config.yaml
num_hidden_layers: 14
hidden_size: 256
n_experts: 64
experts_per_token: 4
d_expert: 64
d_shared_expert: 0
hidden_act: "swiglu"
moe_layers: [0, 1, 2, 3, 4, 5, 6, 7, 8, 9, 10, 11, 12, 13]
router_score: "softmax"
normalize_top_k: true
routed_scale: 2.5
balance_loss: 0.0088
balance_bias: false
router_noise: 0.3
init_std_router: 0.00911
lr_router: 0.000503
vocab_size: 4096
norm: "rmsnorm"
norm_eps: 1e-05
tie_word_embeddings: "early"
optimizer: "ademamix"
learning_rate: 0.000609
beta1: 0.9
batch_tokens: [32768, 65536, 131072]
max_seq_len: 512
train_tokens: 407700000
max_steps: 5447
dataset: "wikipedia_en"
Below are experts of layer 4 (counted from 0) of a mixture-of-experts language model. Rows are named router (the router's row for the expert), gate (a neuron's input weights, with its number), up (a neuron's input weights, with its number) and show model dimensions 0-255. Each number is 500 + 25 x the weight over its row's rms, rounded and kept within 0 to 999. Numbers have three digits each.
After each expert's rows: "comes after" lists some tokens at least twice as common just before its tokens as in all text; "gets" lists some tokens that make up at least twice as much of what it gets as of all text. This comes from a sample of Wikipedia text that the model never trained on. Tokens count by the router's weight.

# expert 10
router:532459489493536475517481501520493547536498475469473524463499485570559535485493535457529488486530484515478523516502485535505487490528526471498488509502480503498500497477478500541521516508492505510517487477496481502513489483540509525510512465501493537465477523485532480448520462557485462434491503512513529484492519470493492474510533497523491510515493450491533530531458502515500520495487495517475499476492475468488514494563439459499484472522527525500554534445501448504462512518494520517512499488519495500491476487555531482521486508493497477484522521501506506488505526481514504469452505490459453485486501487462505527488485508447508520460534539568522494541532508466510464516481511484481493498486538472508487504501508520529495472550558545507508498506510507512481507500526490
gate0:486494538527538477491483517511480467548477518456515502469533503507455514475463524476548497526489503508485550495475520536492516511496498525482517506463546487507527483530508477458475527566502503520453513536522491451541477530494495511499528522525514493475485511488490492500500483513488471499542500496467493495460528513513538455502465540472512512503517496500523464459502444510468549479512523465501518497476492488477489524446478541474471528492500511481478481474521522511505487510498487491519522516517489493516500474479477505488488541514496447478487491442520521472481524484565456510504453502479461526490456482472502525508450464463474485485507476501497537479461469494495516530462458507484541499488527450465497483512534489523518529512498488508503505526520473500528496496526442
up0:455519481495520474470480533484493474488490503487499471492479482514490485514484534459529503505494496507520495507481498469478502524513527486508509553510500508491526482483573491506503465511476489521528473518571497481507500512493492472552535498518505516510505494490493484463489468489522535497493484524485533545537506499481519439507471498464517506539461493480480520459532481499519556465475562487516494504506508515545526490510492475467507510514503489452503509525502470522493519487484475479477468530490514517452480532480537470515482501538526516485518496489522523514486547516539483520453495495500477513456494506456498534533488442466540527459516510524491535518532465501490485555473456439504541472493514496477495480489519504485476533518545520557503542520500504489524518525457474
comes after: " ", "1", "–", "0", " (", "."
gets: "1", " |", ",", "0", "9", "8"

# expert 34
router:507505511476526475526509461492496557528485518484519495497557516541534520478521499476487460529480498479453519550507521489535516526522492475500498470530512495498491503492507501548520516526483472497524520451531498462522488516510511479481534491533491520439462495467552492471486570529522495515490523500460538555479492500540523511488531493511513525471537454528493516512487521520514491485488483477477550452525516502507506483556527487504495535492463535535492503465495495497494479519496479516504532455476508525473536486483501511464496454501464513527503446497507466480517502488502494470545497479510493528511469502509472465528465560478469505482484533531482520518500477480471506487515512520492462502494493537479477496490464501515525525472519531542487477444491514523496504446494493
gate0:531472478523510525492522510524496499524492510520532506512504475532533457540486519492485489498550520441508538481490500554509507485510504491565497472536476477482491489493444544506487519522523471475516498511506531476463530504498504461560524499502511513469537523483490488518492505477452483473495520483464545530504479516490505501486500512530541487496467470530497483480507494458465508552479470493554494521498472563520473517472477511475456522535472531503521510475562497541513505506506513472514512487502509454518496524478511543496480539492485495497514452447465489535486466510543494493487470479527471506484473482473544483522500513475467497525495487496512520510508500495519509517523506512520517499516455458522485520511475520512515513464525466540516538515477486445523450543486508
up0:545527484481559486447500490513482486517451511468500526506485494513536466540514478486522502454498491537497538494493499575526542499501477479545525515511525442521485492509514512484487489470515497501510485537504512495468536517527465501498474502481472466515526491475488487532488513485492450436482529494486497514486500562509455531487487512548488457495488461511502531480479532521527516562481501506538521503501522521527492512465490524486507472493468505555491501446523487502534446518501497507518517506512522495500470494469504451478463478483478489494484555498471521512464507496464483467483522492525541428480487480480497507508511509494480513488469485494488524529478541497485451530467510519539499523530518515494491461489492507491515510536496457514506521499462488474544513487498500
comes after: "-", " (", "'", "–", "/", "%"
gets: "s", "2", " ", " and", "-", "f"

# expert 7
router:453532555540514504476506476492541492490531501522456524476508488533465458525508510529473499539496481526474521515492501493506529515527516491518490456544455493507520515490473516502457524483479526469536519476511544528462525489525519473533493443547492538485491490492540480517497477541493481495514476531518471523529464500511469468510476520470498484451543515442490484512505519496464513504512486518492484502506494481450503487547489537535496476507505477526504517539480533493514527485524539515518498481503490514577480488532496528494450476467530481477508468497499483485479464496490460505529531529499469476519491538502482539534530504518562482523480462486468478516515501545502467508478525488478532498524525470479523495501495462549514530513541507528488494470481491472495508507510502
gate0:509516483461491455493459495487498494530517517487561481517478511506538460516470514504469434523538509468520510498428467482496514499493508533491498463502540489527519504495517529514542489499500513524468476483508468507510476513485533503533486517497541463511507529508520469499468444474496493527510463515489459453480489521474501462525508480503568495488543499494527504452487441468488509562513502523541538530456479488514493507500483488499458528543520525513535498476503484504490496517441490516518509496510478544475529480508466512493501517516464505505483515523517471461497489545525515508437479476506537525491533520496502519497523515518486478492505484549501510525490476491500461500497451508487525470562544503498473455514507521501500473508482478459503522505510504502524523498529528
up0:515482472484505443487465510488487513474519528455527499480466508505540457462504501483503512527485497508495489499479536470488474525482510516495546467473501479524525453494514509474501535481544531497492477465508511488482492495520523483509462468486500526515480473496516456498490468508489485520516493515476484478473489519515503496541508477487540479523500497515518512455462474466470505513457486514504514523517530523489523463520459504492492495533522540522471549521467495513491520526456503509542502513506536549478505485547488512508500478489462469484570516527498487444533511523510535538470494509521521498518513485491504468522517516520454517475531483546497518515532506491505466485520498489513547400520531536497444496484474508438521518510495504448466521481483478502533484528529497
comes after: "1", "2", "0", "9", "3", "8"
gets: "0", "9", "1", "2", "3", "8"

# expert 28
router:532499485534491488540501465513524476536492490496517471487464461491530511495512526498528467497450517447526462506520448503542479512483510502481518518503526500479490491506543464503502487554497502493490467494471478483471498457480500490481526468496495490519468486490535504480533557499504544486494536484524540483480490462486509498497520510515482549514532481496454529463515495548512470459497503480535494511524501513513526459523499481461507504484493481532468484482519484493506519470449506503498554491488504505510522488495537467504489540496521521476510495495481466473507464493502501483480499513493526495503535467507509519476464545507510535480497502502499469465480457536490543510468525527534473464555537526440479438487492543489538491465523499529528488458540444529494477521527525
gate0:482457472520532491481468502500537500521510488483450481503510477530539456484479488504483476491511510487532483479484523517479500517520502535520508514471516531478480447529471528508522505493505476504523494510485454523522491520516468491444530489549520485522512542519485533509509518462443465486532453515523494452525444481478545500487523491475546457503500525440484478522497541501509510528494524533504450462483458504510519535499464488521481543517526524515558479506487509484547524463521486448470485498473498512495483517502498472475507529516502498535440508540481493464489524481454478525489460542464490514498518542517526503509512505470468476511491495496477516514505496549497502536471517478474517498490472506509493484485479441517497466512505491488485538512510518473545502503528490
up0:503507522508487455538495478485542503529526494518440463469508476447513520514537496519488492511571475489538493564519467518499481468484547513496526477504507469525504528490500496459482532488480507514506500491480498499526450446532491500505547497497509451557472510532472520479546512521493511528514566510514522531486513474461528515475477496480532493519525488482487518481515478505533505529519525537494467491491474495499473491478506523507493488453532510490492461482520514466555491457491500526503528487501517510507497457478445475520486494508497508481486535565456497482456529463522487474522484489466530519508494530496506540501479522510513459516460520484488505476534504477492508522478507462505502516505517556492480531525504508527487511504539509474519507471509484550508547488517522
comes after: " |", "|", ";", ":", ",", " in"
gets: " ", "s", " res", "vers", " cult", "res"

# expert 18
router:529445531501534503471440545440499527481508534471482511495507500531493523498535490528479527508492504496490541506461512566541520464501472532494556513534509469545480499481464475466506548511492481495512456478527486482492474485507495509556446510465493521531472487519489521504435520510445521515524527505500537467533506484518504472501478447482495483482456523471490496550492503462526473538506490495497467462507470487506506500484462484517491482459484478512496513492514529509508512464494508535504494525526517479504476524460485484496505510491476509454513477478453508489478535494506505531471501509464517490515501517480493486519516501488475476521466496466509469479529495554521459491529496489441490534552492522523488488551505470492487521484513471499512497488509495492468509492481462
gate0:490507491493465524481489507509520512473513504466498495502509488459532500503451527490483483489489530513542484452492504469497547515478512522524461528506514536474486468556527514462535476505503549503507512543533481458513471541479509526470506528502538452503511520534525505515535439455499533505461496495496528494513498550503528485563513485520502512508499502540509463476527474484504517502561479485499522503544511518506486491522520519505483528476478503517529494520491455526498498525495498468554520532543522487505519475460537497532499527505519497465476472504503464498562503521481477484508475486531532506463537425496538544464496526493491490471513480476495516532481492495475512528530482504485490493514474492470499508451471500470503450501478482481497503536513530463529508548496505
up0:475522519470508525501519528508503537508516550453510515491488490501524519485498531519486493486536500478515485469492511498569522444474456494435527486482474498479486497531465479517538509499546520504507530541522486468494502540484494489560491491504512465462492508486479491507492501531481508493512510499511478520438527508506487483526492499519504486505525492521504483477485508460521531501512498440450477492514514488496496486468458547461498473471499542523515510464531471503465518529537490453505476516501548508487486466537524473500488486505518496487553495537553515460467464484513528498495505466518508470490519507526477474482472484503499503475524515470491512519516485457511494553520518462505519516493517551498486524449537507509539521567492505543536490517441486488493536495480484
comes after: "0", "1", "9", "2", "8", "3"
gets: "9", "8", "7", "6", "0", "5"

# expert 43
router:471515511502479511551495533501505524489459509486520503469495498489492508503537495490534480546510512470483526514536510464453528459498529496464503516487528513486515502483518502524543500455488531526512518472460489482533507523499506526485523498439474457487471506503516516472522496515478524521489479493474521505496485512497471510478492507478508515525500504519490524453470536514481495491517475474417526502502499557485503446495493517504493509539483466472520523498523499470508520542459455502446488515457512527488508450503481508509493487501514486495543503496559474505543471485480553533501533523509504523528502542553478520522496513498513510456484511493524509499490508493487476477519520499521443505460507483508452533513537502535482547464526532515539487498491460471553540511522558
gate0:504503485508537498457480526485519510533555489509492493522536539514506452553467540506450546487527544512536520483455520532548498504523533542472496532483513528508505513547490489548490524501530497532519481565499473518495498521493485500541489481522582510468510510468460489523486461504509498501485497489492541490538482522473486496528503495505518477489475476506492468490529491481497522514492536529501484464507426510504503531497524490540487552504524470516500478490498487529496478477532509518573530519518551517529493549485525488499508515512480483500455492476482525489515499508480485453510457483479476489496510473462569503504521501514487493498519504464447515489485478504523505507488473507485518480548518500500532490510490492509501465531494497494480465468523488527540494525499495
up0:497483506493525470468500504515510500479482497498489467509505492454496505457494527486488473530497500505489473551499527482463564472529512502483504524507489468486500514543532500505479504530523511502500513530502497499454491514535510498487515470500493514521489484501511437495471485543529472478521512482474481564484493508533501495510490455520520495489523550512458493507533417501522491509526488491512476441525524488452491525522473498483519534503470497496538532499564508571469469529497519487491489512489472550485482531526529562504480501493490497514489446502508441472473528485506473514513513517536536520520478491472480497528492494500480520508533491485507506496465473496489528519487480502456515545506537508518498495437509541486545505495492471491518514497483483553511476548556522
comes after: " the", "-", " |", ",", " (", " and"
gets: " K", " B", " P", " M", " H", " L"

# expert 22
router:505531521522488504484518546506526451539483508488496500505497526480481474500499543498504485519481503505521516451505457545489519463450522547520537485492526503485509522552515551454494539518521527521446472541476472494502499499439523466505475518505562517496498488485516523507515497508508506473521476470480483497486499492488509524549522483503551529488526527507493488493506522516505506501528522483492473480488500473482483512475510503521489506512542513492517503497532497527477495508476496509464518478477458504483507478504504496469490508493475507466473519500516461488490529501492516525476534458550526526464500471514517486529507517525500504509486461506544546481476473610504523489499479528502477537470490453522464510502479534537528485486488485523468460521500559508555487496539453
gate0:502539536504508508527510466466502491485516439498499528479532486505540539486462488552494487467477531503506549463504517501534481531526500527497487509483476497479497456500515521503494480521495502495514486495536525515504448471482478509515516494471510523502582527559501495516462502475515499521489469509500478525464495508523521486464501512487430517504477479478547544505531512500478540503477472536495523482506488516524522495511517518500472490444525508484451491511503480500493527486539507491496495509520510511534505505515544496506544490520508518509523474477504512503533527519507488508469475505473463480504523545470554440514569498510502498477528529518504509468538470467470484499510540487505548485543451502483528493543515489496465521488465491514474512528476482543512489562525471
up0:521484500501487517426488475516518512468481462488546479491511467526526483497540517462506460538523481433506533526494520499497509474507477485534506480521531466539494533501496540551472517506556534505491523501473569502462515485531508553548502509483489467473468493442486562469476513505483467507474531497511520496496494550461470507456510503501554496507471483495499474505490544471523448488515467511500493492514515488479469511504481489511496445502501518496492464515490458470473449472497484550455470503491497501511520512491482496515486524530527486509445468510522485457504515541479496519497515460508487482474486502514500515485506473470483532474501514500451507507497480516525511499486498504498553500518485468492515484534470544528458494519494495492515493457523487510498497527492504
comes after: " the", "-", " a", " and", ":", " \""
gets: " c", " m", " s", " p", " f", " R"